Below are experts of layer 5 (counted from 0) of a mixture-of-experts language model. Rows are named router (the router's row for the expert), gate (a neuron's input weights, with its number), up (a neuron's input weights, with its number), down (a neuron's output weights, with its number) and show model dimensions 0-255. Each number is 500 + 50 x the weight over its row's rms, rounded and kept within 0 to 999. Numbers have three digits each.
After each expert's rows: a language model's description of what the expert responds to; "raises" lists some tokens whose logits its average output raises strongly, later layers aside. This comes from a sample of Wikipedia text that the model never trained on.

# expert 1
router:495477475457534532514551464609520483410525466565520457486472468535494545457465475449497479452425531457474491595552567472509428573577504550546436423451522584469473514499485441498422528462550401540475514488476484532506617447524573536517491574489425427480478492437543490511515529538489519539493511487507498484547612568532577557533496495566377478520450489477462411485563463594456513459468574492516490464540511609469449495407485484559476423509408457467542564543571542474441398504559498505441543466537574513512519448469527474581547416475458378498524467515513460508535505552555511503473598607456466439497567546437417439511497511496475612430384514436564514578538592524421563476533551518509554476487596508552534524531496419506448481486572529553550618498408446435523551518437422
gate0:463488526395470460335523502506452434561500516496593517501452537478478514530543423515427418488576489508531490475475461559435490531536446469433514358502547522548539571510404494488568565463432493488577500452510463383541428425566419494471554542560470559538471548429513531472437479569503403545502612490486483514533539522448496541519585557544452442515516478413599446456591564469456521602506494460493529490581467522473561472437546451533552409458511514463550499547539525490459461494446531539454474514533501548546548394512571479464585571611503540457530542499502520470475583550503537477572604492461465468397467611493444545473505462517541518508475496534530496481493544540468486496548579487462462400444511517482614497517529523470433472482454580459560612503483456394521473423460491
up0:483462498465366431429502456513570494421513458556538447441507556534571468480442468504490416457497511483554483445456559612448552592483534460472572508411419414424557535525528482563394559502531536463490483416475482470465564468640490535444504483604437490510510419470500465474425517480496478409505583420504484464443570558432553475507468544542437456526502456443537462504487533505449533433479525500513522507526508534513554462528527519513544415476478374384570568482537523617502473562453595507478497472473508508502534503511468552460502451532433539466496529577464481588484548539459489417593513478426546504428546603544409469501384508457558491538559483603517489502607560496453470463536488467521555482444539592571533478539516582441530493496450576478575496385500493485554502460494490
down0:493509536551470489431433504488539444463454496565544508411425489497515423525566462589422481479502364390462448563441433570449590438489429495577532527526513519445499526477590475500387465423471481578472593516485439523425449554475455491468408461585437542509460572577438512517486526455460521519517456565471456442496496470478518490529524446559473506517545562583529536524618484469619494509472515547526507508494468479523438586454526444505465523430482457564514491499455510494448499442541506556426513487512445545583598428548461486591530532549485529516479478499475411491437488602444461468489521468436525423441668423485416494587493532556588443551431420456424512491442557509470434451537528512547489458576393580488530456530482548492519506538575458497454490421490514505441553502504484
Description: Biology word fragments. Word pieces inside scientific and biological terms, especially species names and anatomy, such as bi-ased, cr-ustaceans, fin, gen-es.
raises: "on", "id", "if", "or", "it", "f"

# expert 10
router:466491504475590536529504561589464534459498554588499487480489460493488484508546553489591552451465501466577456522470504459574437534503408527527489437507557456451508403471455464467461526498538414540463472531517518422457558507489599570503472588534420464486483438483522449506548541487491570518525392507524447568546478573506487519505552532446464489493465487450433442459531460584476426482491536444531569451572546577440415562483579447452394481493395400487410469434467509510411419459556490493445439540553485485407481478479563492575459434525522478491586526573537443480509454538561542574521508561557528552416578545436410523540517441487527496440460483416581521581584572589466493494506480582532462478514469492506598539565442466510495519578506416641580452471436485461549543512415487
gate0:428498466484550475474421507538421426521557556618491510464406517461578512444434424498458453538588543464505513468509445453515558521445488557507458502463499437444488547457554480666493476484555467477512513532469639538433494595507486555496508553508550557583492512505426543524465482456516500562487520443527515443514417467598439471595423548463485534468528442495606588498501509494552499492452503458557553515419498472453480526459481470542477448499565471536438544493524493442532450513483567482505444526413472484487589535482528590509452490413501422520550558495562456499492516492404520405476479516532577437579508529395499413475439438406582573536568506512394439534511516523483470372535460524524469542471440505499544490553533543597508509474388435475484584598526483512529634473529491
up0:459379457463452543438526501519407535503536535495482380521432513478447453539534534554417467520522486482493385591585535533605499409554500468503419502482505439489432483558427508513526567506460459453562575433534500434484562549503562627531397365492490516487510461491449549353606467490500483498461478572491422583593544541525532541462539573412466527454470460430437520479580491501467463425535482509518490547494525453534513476509537497542434533456488529424535533521467388524558488468490546488552475521537504475471529499501473549483507421493483432447450576481534522533494502483537490500451490463410447504463465490577412384481546543437478502398504543415517472571596506442462510544470479533382421575459542575514514461508528548538561536528543491519511412487516531547509452424390471
down0:549489579525478493524498446513520597500480465443450483430561504495493567530517590674500543450475524469501422381538451587499474493456560541431471474493540501503415544525453475460404563475501484456555558467482491491520415495520460452440447425475516492510517525488547569429499529510428508577518531403581520510546438548555461472499548525485536438496441462498463495417487481500512440448488486525563460490481489519503589473527467415465415411386585527474455568494503562541499475518477519463615445538577485397543472434458451506407588514405525555510495402517522501492483499462472492543497562418519440488477541497552368542464498493500431488380500532426447443537457483536513532494538463577526633518547423517553552506469483465636491438420484431553466465537566518424573514453536443
Description: Foreign name fragments. Middle and final syllables inside non-English names and words, such as Pin-ky, Puspad-ant-a, Kipp-ur, Nyaung-yan.
raises: ",", "us", " and", "-", "as", "in"

# expert 20
router:519502517577507537600476564573426455430493483541445542532600469541440459559370478462525422444442485466522484434587528506556510492553484488612479543508402522433548399488454507458403506473561471488456505576553498410458585454409514575503473557580549508470531516542538470540555479515477484486524371408499489537614511558512507537498560510477462480456479523432457503437492581582568411465516496515533464481535536494462441559548506485492448492477373400423423433480576487412507416537491508501457444558576554476389560424504527468472442440464513510532473507485441414485504488609536467458475540490457502471456507554445460503487512420454518552485458510527479522522523507525560512457520455543473607432588539460455514581534373575524468442510480512525514550490472462420554457490433460
gate0:549464572474428499498499404455400533540538470446559417498546466495444503467494510533523477519448451452547478489490503477518460439541495495482473564434516587473491529446500503468495596558491449552410540657467506464529512427511505533484535523573528541494641456468479458510523486555506465437490443442542554487507488526529460536507529536479545543416510459555520530463555484516518546400486440452490381538499597510603486574486561453467568443494495495543485487483495500405374611497370461480430502556484596470448510414400473568455469566504475491533457478440504531563502416467502520455555493449480460457458486525469416474526483516544536478502536521530578449476558523564451653564424544481550562557406470441374475574510501565459545456520440577499526568619469541448510552536466490
up0:530494476479462431474474528461446377452543411491468520569508523523602468543438529529525471452493478517621481562504459536443432496581536522529505541489507541464524483531321483416504510547432482561455547511560488485495457469449556529529446553495491609430569496519532494451573464603529406458506435521545414472450611593591584479464472505471517429396454540479531420447546448523613493458518452516527439581540520557543478529496485515563523571423445507463586458547464373515493504443532594546441473517434542429524519534474487550496466557461495475438416495441479459461479508516593568498434482478591528448483520555436530497505441517506510555532497495463425381500530509493540551459456494381489399518473563441410522531472440514477470506470536444526494502462538545452568539445488447
down0:482521403496485487463463418506456444482449535428506402493477420531528572490517484602472474456506522569464509415554529622475464438490463491457460450456482472470541531456531460512524447531529423509483401462601474423373432458460525511544530390560474371512539508522402465544537443521495509446559545514507504496476444415458527478477559480476485483536511467515482371472522487486582492491410476560484511573550522386390539413538418566520540491502492560530604558499524411495562459553449517610602581488471463483387444512523585442581508498493575539539537478477510548479511500561511420478479377471456601531536455477473427481516432469482485487479576516492442534485494514509542441505519538506489453502533534472584525528526513513477492518446409456450481534536508438562525386448583426
Description: Line breaks in infoboxes. Line breaks and dash-prefixed field labels in infoboxes, lists and tables, such as "- Born:", "Personal information", and "==See also==" headings.
raises: "-", " ", " in", ",", " to", " and"

# expert 6
router:488535479529491500481490486511541497423469504560469489544474454474475543580501487431560436400501455464517489513531499473520492493580503572618485490418523512557501452502533497531483495481479460660478530511485575494461519485445535486584551530573519496451475469486445523547551564469479515566464492502481490560488556529620500596486540500462428498565382446454416444470477478578541537506505497473522461427448503478482502497464504390585430550598462460478443582468554521429455508466507492453436497483567494468498548394454545467544481489435504453525551531562588479500546513482589559461412576514472445559464594523488480530504510469488514529424447478501557468510551564599502541522468537629613685419510538435552541526605554485495615465490523499517529576516380477448524532517405401
gate0:515473545545495499542591527533530485508541497531509475463510491536491493477455378501546516519587495472486524489539492495545485457519506481525571466543547467453509619485519432520613551489532458513539509556550512489509515444548412611486454482545482503462501518505466515536544438529504486507524525494591474412567479497449590523447497529456533555532446504389453499600480420450474433471434510518492470493552317574426557513541561423498575520485480486394487367510511488511492522486466522458500524443534474511470472432531434546549433478484489440505513476573501508543487607543455436471479608406493547501598572449419511474515506459574509511427544544511641576465652492574442521475534493367460546462462573438451552487429513517491557412466513519562570535472585424535539508393470528
up0:516491439539492532525475537380428428556385479543590562564463483520442399505460523577467537542483630483475508498495474444521436497428373462466414507449402539524474579522486459502542500541495511553463564489499442626551445464465521456541493495514420414488486492471517473464472517434563500516555454409543469483540540539525473577503538581509510454493460527489407574439539435477471446513491622434493422493467501480568433529484492529417453513507522459487411437448515607578530588543471508503537543481539456483432501531553565498434451572509442503576555571478473545495481516487396581550518447515460450473575482503451531572481440602528408421491429473502497455552525535481496546538431530552462518526479476470460449580557506531475568510581564459539463637558428530553475476512428521
down0:485505528501510525548512491439560495448488487478526432400565513432590440592384521588522547540494543530478517448442434525458433436395574472443555505478513502511506460503420468536571530564527527521416626468508456502540495550481560590484551496477446443504517433548560396490484502529446514462470522566537483572545491520518467532521509427488576440538470571637497557449521487446453499491450562495480480563501537472529506439543502495558525483468521543501578510479454430450591529516471463507511499558565598526447492538543548506428445479469572457496469513475448583555434592564476510499505519490446520450510481498550634559456479536434520531454441436531485503528461384583503522520488573578453512534559567568640406404569563413497530518523532453495611567591462568429460459473463489
Description: Table cell separators. Pipe separators between cells in tables of scores, results and statistics, often with the next cell's first letter, as "| W", "| 0"; also coordinate marks.
raises: "ut", "at", "light"

# expert 30
router:467473432495602483480400480546521488425507508587509562478519456495490476517465519492473440446413473528514505569545458397530398512543515523539462546403519486433437479507442455519403513533465364573428489584532556524479535439392495502567520483583521502403492497419577476533469591415489498574519447487517519604508520528615579518461578458507398469447454411481428431489518565569468497486441526431502553495584550488436509492460622504512508544504525450421456512475543496387483494493553426495465431553579477527421539463451514417517523503544483544470522475479453392469501423464556567446407522527525474487561511494402400493491573502496461543429477519547533545545561600533501534504462458531513467456541556563515471530536455425525504446506502537565554548557468446503502480515445409
gate0:571499559505518455460495386522510421540483498412501464466620561499520461418510539537476502486468484447569512440439412600484556538536525436483455495497519499550541510507459480459566432495524467431468531384472540474456522509485485471352462544551564455525573490470549493511524465427499512490437474545492452529504429482539539515423629493417495441477554392559468523526536492449487474503508554544479454588517506441451540492524583487367518543479528522475452595382508465499476543425510495575514546461496506559542481458574523553575475490574491476591444579463516497512521510505565482384456404568560518537529542463396533500576520526510500614543577562559537487499533418585472466433462500432520507521608496480553486439557503334535461532482511476533442542516459598482520564508505519
up0:385428491499448470448618516556485536521594429557554601517493573503456581429436547477545471558478485444486506491594490435603536520423463555498514535541461473454436449508424531513481466485503448366485473496610547571504487492519442502551428452464535518538559525504469528485506517507462425576500477448567565471484432647462591462513492465573543573506492452518558458465541513486489536414451460468513434467455507515542494537599536513429511456492496646525348474581543487578473507467508457401466470484525494466515454464570588479484441507447392534505543576507450467479455605512491552506456539464442556456472464444597538477486516402462528502522494532536535595501482546530449457513568513434518486448547585489510485511542458509462531586462465508502558457565532510487477418417438477
down0:553532645498525422454536570535494456393491514542444370528463558487476367558451528513524435495540436415509537475496492496453569473494497385498443493466422510501485482532542590458589401547458424482517463471434476432473520528504519372531478552528553479543555406539494423492536460493525411543503476473493490498416453575537461562466489551530439482525509457506575430501529538534500495567518515462396506479496521447563525460544566516502462513582447568520583463451463489568449533450565496520426526462591478447551492464437530514437412518581498513519424529486418483531514469453443586506544504476418480542540524608571423439442547482472587561500389503538462484492499425501469528486472455499599532438524546538428486540456481445548449474466567520483498577529499568525650471470476524
Description: Place and institution names. Proper-name words for countries, states, counties, universities and leagues, often after a comma, such as "County", "University", ", China", ", New Jersey".
raises: "\n", "-", "–", "\n\n", ",", "."

# expert 22
router:469464478513497517536515488503465496451452527569468503529526497485538526491431554401532413451494423441523455540521520521496472472503525550539473489383478557542497495536484512523498404505496481518417522537485608494448605452398536517536528528599531532422512530544511472558544544503483494548514457482485438520549576560555589504485490455527337482524423425457422453548581553579480545509455559447500483434471545445482470511442541436524464537551530420464469496470543555416372450499502446509424404443549516492465512480450559372600505490504521449457509531590529467509482501517609493458430572538454516498526522560449503445506548450407469536406495526473582562531496557522453526411541491594556536498446463514551579527544464489504566442448519535520493654509418403422609513477473426
gate0:460530544479459517584486496513439519518513478576433478431600514477457553531493501455419519470543462445508512564420457535504443532444366500530496411538507470487489441470440473521471484443465424512396457505503427494500559485398545552609468566424513614463468479621443447467468564505578524494479482477512506444474514499570573496383547470511492469535498518455482479491426481642563530458560577353427478462460527548492449467567481476527471651478539417536549449560484540499467368541508500503482422473533544531506436475442423492657546506532528520525522500484494532460567565452467581420444568455446515559511457432461521506464499520512417460429531491521491465466504425568546499526489458402473539422461543503505475477540508577534462545442472534452520505492437419508495532427500536
up0:548428451561520533411471461545568477534553508379452400525441509507535508485480526500536441446445467484491454446466421516505511453498552502505535512519522474458541510457527562545501452474553456548532459460506461470508459451449524516443396414591435504567479480493462520488494462491496489508432559542500510481464530564575441521559521519418507552509468459452522561622464459323502413442437491445557548516496504438507485495496480544550544425476356538543498564487529459519493571523428553546531578508625456480494572440490412424464542450396414474495438537555527495530412424535461470503478497565570549479457518473602493528483542511553560490566494478469571496488569482456364575491502569532484457491468438474476606586467471442444574513545536507539541506449473579537456445477346468
down0:500368532540503521560464501517601496502520484566526530543490466534620468551481504423571514497506610494436505422514485474534509523565523556457524515484520547475499517592477446426572467412484469552527494490464599545485469506479428553446523438515563479526481536514502587452460430437594446458594421577543498440513557398544545502481581523521370494531558556420438485509493478529460483585499554459542546458460510485465426479562542590468431433424525458504428493504513496507534486483435398563472478554573400579512548506498475498413449513448467578561471483470480595601411545480644502517583627537525499533551551533497513529530483434507519460506467612564540506490473468490497553494576421553439476525570519533557606473439513447530447496506504459555551517484469562527537515569524503
Description: Table cell contents. Cell entries in wiki tables, mostly country names, row headers and numbers between pipes, such as Sweden, Record high, 41.
raises: "cher", "ate.", " to his"

# expert 11
router:451494502515587540579511492551511398365522434505481451530535519411452532491457544499541422465483458415435546498589473580531510445512478559528427499417494508539514455566420454535474502499543406490490425492544557488416429407526522532495522471542461412494504423447460407621472503453421500550458466488467514563535518519506552549453471507515407462508538424454492501529470526574394417511499561452493443461525549549439512475495585554503448538454421519500371503487590506433404453482485521423422508406570485544420517450456556421532443493570539545487569557509467427521506499551609550472465542493463495550494441588407497489450465420462520574484450503420582552493553558526501495509548542503553541511535505513514540523574507498501487443491508539591556476468403421476613510474450471
gate0:441481521511490510475521422562563410518582483486470572520496491522437471429526509467543546471492588499494540442538472574559572557448340539502453501479453590550458469492437560515485567605469524496538628558465487439463493484450475497447553519556520502524530561516428500549509492556538503491432546483526536455490452570528555532549499494438492450507510548427516504482556560496502473499612440469443486488584533583509483612423540505427436552439548500577527495612527446492395500470558483450509467443508543604447500396558459514562492495556553448468467595523475436495414423517475483486513403548459449494589526480479507470450462513437498485497525623422540539522583490408512552576498462427566500448486498480497468392462400489551543449515452514496561432436525463496546493551647526
up0:506420534518500368563503469531509452471510530502490470411442497453504460536463591433443497464464507444498489504597473467466401506452558534503597583509600519490423558570487559456440518402482523576414545596443446445533586536486563525445448527416501560581478449444553537498452430497570467567554479507430416446475484521562454503445444462446512535548497520537553496430478492526447530528540526585482609522508496434520442432579507493463491494538504346435470500481473425437480413545484574509589510499427551469445586601532380534526417534536436529526539526450544490587513497449559465435510487550426566475547423521529505513507576526441513462535466478509500488520542602498460467476542463418473413540492550529409482483523445438489470502522478587464528425518565544536528506495527437
down0:594493509465479566513494463490445478555477466360576454506463447503487528493475538537498439429480483427518502431465579521467470545538447537494451435482611518602503533434552510614454498559589544463536544473475494513559434535457464507447580475527496408515443510530470481538579477501468448427500391527377504460486523441471511506536442454500508525531443524542453463514536553504451471492499471563421388493526498437376480544513428556395469642502496488583506519558569443528460433572487542420485535437496595665453513494457540560488524403480492535503500519596525619502499544549495433496442449449533450534491568425490470455441561486579478545475429469458409462499506494491562430540568511461471636564508459460482546449486530514501485542450515507539477437552542570531498491489525522
Description: Articles and determiners. The word the and phrases ending in it, such as of the, one of the, by the, plus quantifiers like many and most.
raises: " in", " ", " t", " a", " other", " major"

# expert 24
router:484484466470603576469465599665464496384509473586487476501492466551505493521471523420515572437462477474515561508545487509439403541505495494587474493487550506500557515536456504536379443498527450502449483551532536439466481453445533544517587506615443485432509439512526398505500509397439522584428449518550473611550510577638493486504510488439438487512413426473502536434457521495475440478515533451513562445483470462452518451471547510445518435547435534503504512462521593476487402427540426522527480507598437489462604476534544458559456489501536452524521469524492430497483439495520491554488614579525457440508477575453358518516532447479469512431364430464530463510592535481480544482492532590522483481490547531547549490552486476546561463475489605580556515466463498500547428527436457
gate0:513487503616445511545493485456440442485488461536513485562498461431502444448488540389490482528502473480427560491452528516429426488450509511507440532445485489447515485535442567586513489538449513558403561576530532494548544484455500494479489475531443573543606412524589481489498499484545508550542442425432463528531468580426569566492415488493530501517486448605448502577530508454439489474508521596496618409533566438507373547439467547515538484484450437505542522474466430490537514576462469561484535391409431413559518511541529470521517529628542485420498491486545470542494501485520530508445526454443495527421488554449391520458525484483385483511455452414474479459507488499438543465489565483531456481403478597523661496477538484511484493586550482552399376463461581577465560490442504
up0:463422476560487543543445511522612469490587516483500466582486439430485621465424468524470405564475506450470542489492464543463467474509622525462422535411483524479547398517476498565473457501444478615502585555451546495528495506478491604467465474441501450625478535546602479444544511500517489493500428570516534447510451506594491446444539546507578546486548498527488471472517440462439432466550545415404545462486474476565470529456543548434517500536552525485457411410480495506483557444642446490552496492448488433541581470555502506469438540563536475552435526474550440636460527500512596485462473471504552509439517475529468450480485453460471558519603498435479435549490529480495499450513588470477519571482542561473633509472430530518437553580402485550486440535521511407411555471490435
down0:535481559591583512535547520517526450552430513483583447511495541428521449553411477540485524531544476502488573450535602532568552522507523420560559502522509530526599505425533463510496404498541426522556517483602544459436572423471522521540453451433459538504570413612532490536522551496594445500569532483488471500507543469395469509492506526427571477395469377557566502476523542394483491451474514563406386542532510584463515497590456538484435554420457502488517459640496591403466517429508528431468483454519503477550500535502514433533592509520491481412437499544502508508570541491465375531482623477489532440489603481537446434474527453501412520539520449567577498528436552525489500474451569524475536485505450452473442543480465524490596538484451517516482481573459442495553557515499444
Description: Surname endings. Final pieces of personal and place surnames, such as -ton, -ley, -son, -ić, -berg, -ki, as in "Burton", "Farsley", "Mattavelli".
raises: " and", "\n\n", "'s", "–", ",", "/"

# expert 25
router:494497471457582504512452508483493522428504425550439468521491522517521427488392532402553384487524488458456532524473502502463448474466448483519492529425540474463534468511445498552503457485559492529499538486476623460453510477475571495584542496580514481452462507430496413540527492514502547582478455479492514532604501539562508590461544402504473381587478468429520431413507510503492456534485523509518511415500532562466510462420475467476476495514519412469362543494559474436521465451546441508452436477539523539474616400462532448516420540473487528517488464572570350472477490508557487461530582522438426565497495485389350525511455377394530511465459463474507542453586500576525557477566551523587502503511477505472558502570453492489504443503507637574611544528442543432508499541427483
gate0:577501580512464501537431398438616490504547487518618432438379515468541503463489519540478524473547456491572475504392426592424533516481480490475489510549481461516560493387552494521504542491523511524456499519526492421475621377518499587560418527411493539515507476532444473597530377506524502510444393510509555538513362596435472458437472432498598459535445512539468522479539504546516390496482459527480501440530527513447554499417496389510481504437488415480499529552580533556456529480493426556551466582524454601477478506532449510530520523532533480507570569544547457435529388552460610473509534577467471586480516506501457506570453481458518507554535520520531520432552428540413494539553472530467460529472556542461581543460512439507456483510448597551547477482492551456429519494465477
up0:515523421487551521497501558464430557419449508536428530562446464491497556610551470543544485509441548500486488512604541475521545481517478467490532567507445530462430511535427431479517477498511474481524510462474524522458511539513475497520484565451456527462340457469538514470459474497458467475504692499534346499511532517500512440581479489446565591522448511510568496511465593547481568481503542521343506472518513446487502560559478573514424485492503543400544490579522454458499487536535557531483507542450425437437488570514529453561430377485412607567545442503476522533515530420538460550508405450564492477433538433530401517490491521538441496343545385456383534552524512521502450413436483496552496503517479429471407488519541494396497572457455485523451551505517486520482493494517464
down0:489521571477490517400399483485535505476568420541482458504539460414448489458496580556506542593546366477477485596543521562560452579553464457613518508393528490538423430569409510443440464521487496410477505501508588450552499572555611588475504469520494486471452510529573543516495503478435589440469371444466538513435652459466580419601493509494526523485477482471465539404579476441442496540499490534441472506487422493460528445535552493541554535543419466507538532503558515438485493507445499459497515534550573456463545410504519484548487434468479500482532530537504600461518506502559542548502539524481416494488507554537463415492533604501470483494533402453511509556541463460480445488497484490559506571522544480516564586488564519568502544539553534563441549605426485449503567418610509
Description: Possessives and articles. Possessives, articles and ordinals before a noun, often in sports careers, such as his, her, 's second, in a.
raises: " ", " t", " two", " m", " l", " d"

# expert 31
router:480523477538536552581491411595542461429462408570527475491558508502511497577459518481495475458511492462554490563501509501450388447563572491632457497487464520543439504531511512475420450537483438483493509530459561478486546441415524461558480480539532471458419540494477484506539495502540427525380411516535527567576471557533550557602485499464440416483373401474490475482574554562535501543490528501535475433502568512445516460489616494533482499551457473461443501468503567427326499492492527538449464519612437527460518491425531454543537507503495501471547502493449367515445444469585561418459556563483491555552443533465520560507494495437428568461453440427561542498629550491442528455574476563581560462486529535535571501463479457459542398549496550509508622515473493430549472468495452
gate0:505506545482514515561423475535551425382456335622612449513534414458437540451549480551459534519500457527522530450546401559471461607505547513621489528549533444526470462533540434481547536530489447524518544495367504499485566534449461518444460549541425482513498552453557499439595491514543479484369461458554536492506548529483458431425586532427511465476619469580504551496509491508481514556564443440507517567535534467477513411561571415402527489538520488480526450541454550503432409523578455455426539521482539466466502501536431465466593485503423486454593483535499493432498397567480496465508480462457425512561531516536519541534475590598474538564474430549552521522453505503475534432488470584501484525525467559504536446575504456421426481552528520479516516462434472453510453513476410
up0:491456469524462505460558563449449564609508575350436469521435473522567524542436544500449531474543486505465458543478520458543500379530496510388513473478493422416577501483461522549492447422554526461484480438457476499566444383526462454456573427409502560491525461556473483524575548420470515528629562466551448517489488465499435507629434454472480477536351560433491515493422566533432462419457424500570521432442495498458489487551470488521458470460423502543447499449475593523530490528434473541491508472521533575494471588415610452590541470479457533535475517477533405537492572505537456585464456552494550498410490486512484448413473478412532536479541476537473456578527482459516524514455484440543489462473496425513485565447506578533560456528463556487488532544599514456407534583502545
down0:523587490475613565577469481572516488499479480580520414576503533528550539479484401518383520463517574470497426463560499577553619507533546498503480526502461422549444447419525411519541456545481499500504497503387442547445427457526475538513467480474468475494502449396504383518533427392456575404526463532392607593475425543449497470511549544500537479506514466512470557542535523545495561396517497460503549447514588527540497452487520482429513521506567490476436521586505500447565436577452420411489461536480446505470429457437467462429546386500567479504423415489529533449523411453576456465517575484489446537536497430558421536579492425485505415471525496548470530507545521511538544510486518483512578537452436457575494466423449472471478443515467526572551506496440572440441456462433513
Description: Year and number tails. Trailing digit groups after a leading digit, mainly year endings in date ranges and decimal parts, such as 2-008, 1-940, 100.00.
raises: ".", ",", " and", " to", " by", " ("

# expert 29
router:469548556505506603514497518519479546408431503585551476497531468495454575564548491483546406482429485454413429489497520564533501532512500581583473542503539467478475400471476440497395407500523424528466525459462500509518538424468578426557450535535505498503510543494426505593535482471470552490486502369516441503544490605530564643474525516481447462425457463479462435492429488585515464521430497563499454446545520494472469483464507427517427518481465462444440558513553516424435499423411570450462439416538546531487572402454545496501530455378452472514577470615529425474538436506557447522503521491479478527482488536431458415448483494499539533501487467444523445607576563548435473447561441585572598507552464463472549555538459487474521442545530577539571483489421551431531564437477430
gate0:567455428442553435553522514552547516498514342410517398439462523428516518545566437521479499448505440501533456434507496474525490456465560505606538512455431474528476492574502401578490476534513497405498393627370576550457512513542413515508557471565515525463500475535592494519471436447557531536479523509525527545498423533528486452498497526488502555564501518547543417460403551468562474535462527452565408581498582509473545454461538563481548487540506457552461381447499413500521529503445504427439529493492483593556456533504549432445540560534464583508522395464408526490458468442549600451573491484450498539528473531470519518492618490506468516426570417550548581470415524485382538482512536550543524524581484515538465521501567515420468505613523446479527510461558476547523501516513522
up0:565511515571491459539368551553510519544377471502505461404465515515449542596524445481555433514401481435472424525420474464496500429474504507500513563476497535486488452495509494506516431441527494481476504517507585477385546480542509495545493496552500525463526519499517459535533440474528536552462534457566469527506503549515468524571498504478470543502485516432540443531431505514564353506514569509453538621473497504566501426485614562565561443442581555415458520527531443559467522498396487484511509466422452563470506582491516453478483443527467490456569493569446543472614520522518548487602493423544459465491523629500564584443465601558422547558561451498458501597485477582469554488494558489451644450628459471421393479457439453552456430533532543465521537442505486485470433504483561
down0:455473500592652445464502481534456488477469514618425479544505553410476506553492425454533512449394507572446502455522443500538558516520528461474418486501483532474508467550498513517532485480595436498503515407507486407581659536589509504448493392481568520437482464509442471542478438534426492436556570410498550427444531491534496481468535469497510484442419593577535509511495510515553434526508537515510448509479435526564479550576554500562570473452505525453493483510546530483452487512435582538520518560541513451479509533499436488489496484455467475506422552442556542431524468496585427412456492446445409505546640502473567443578507510454463401559511414396466487507459498470460425437571447516523586476522536473490562493486446561496529546578405564386598512506536557511482454494416500
Description: Initial capital letters. Single capital letters starting a word or name, split off from the rest, such as C-ody, B-ad, M-uch, Z-Wave.
raises: "att", "ur", "it", "ort", "au", "ess"

# expert 2
router:506541516450550542497527450552488498448475498545418568486549492431514493464436497508525471478510499458435525473537460468527493468503564605564465615475519556546455479512419481436500435539536411550457489526546552470469555413466608475480555542631428499488485399469512514514528471422476461618476403392526542532536544542515465537494481421429395528432465423410481472398561495545523449601472443472501503469513524446437483468442542541473492500441517557456511523499488480383421462442536502547532532459501508469499541421459608446550466493530420453472564539501511429443454491481579498551445516513548502461497549500403408441453571492479550490488495467446557465513471546580492540384548530523583547413546532560463498538516465540545514506547588559602495563571394484484523578433509399
gate0:525602512550382526424633548564515497550435537538480526522580429429506460480456479450451400532500521469590548480430479516494472433509425464490469535530387518538595485480460460534464464500571456461506485469503448523449547519529530482459570494466550447488492526503537488486473572558573486581472523423515505544499489483454426527521551446423546467463428547483472466495441472439532507502508431468493501448541518509617400516458483396528497521549508536459483442525415571538523472414545583522516560464541494577519352446652540442497463520619497454598457484483456488500597406451467560554511469445449452535579550499562443490449525480565473432529482514533581495492443441472565474437540454499505516512565445443555558556428459504445591514483562554510518477462488556415488609490542512
up0:573446527454515501552516511513471461525521500515574552509471556568512566524472527525484602515433588581449446448442534491457502441475458395555493635483504527572449497606469462465504540539443398519515490523522507533493414474421501543473476467446507501527500469483463468507475512513434498535514475597537455541456507427574507478506484539443500463512572452551489413517505567610440415481514482437465446559513549483424425542505475453530506542611539510563536483502479490522518381565416525438418497464443559530379539575534549525490448460495503516503453521603553542509544565544560420417594465538480462481515435516428545535552486522512443420461500568456541566450366547499525451574486523435494490526563556520482434599387512522503480495458540524623527594500530500444391495439564429
down0:445384557555534430448509496581483466431463510515527470442458522532501446350564506532550537478377474513439497536487518543450421512507426531426513499588573468472536444472434637478521485523568487472608589442476488559524554515535447485545526512508452561605465470419530515482540510494428445477487449464519525517514458499491589557399447553474480413537420459500556507439577482568577485498483472472512490422458515549540522573537489526563414506529485484411534502485485506560499441480494500460448434476421507568535457409434545394510487483559458555496503472501428451526536493543547553437494466468503564543460545576567556621600537477542440383564434463481532480395511506550398516484439566561476543519441548537496437442523579550482438479476517534433544497509517492543561491444509572
Description: Verb and noun stems. Main verbs after was/is/to be and abstract noun stems or endings, such as released, destroyed, work, training, education, ruction.
raises: " in", ",", " and", " on", " to", " from"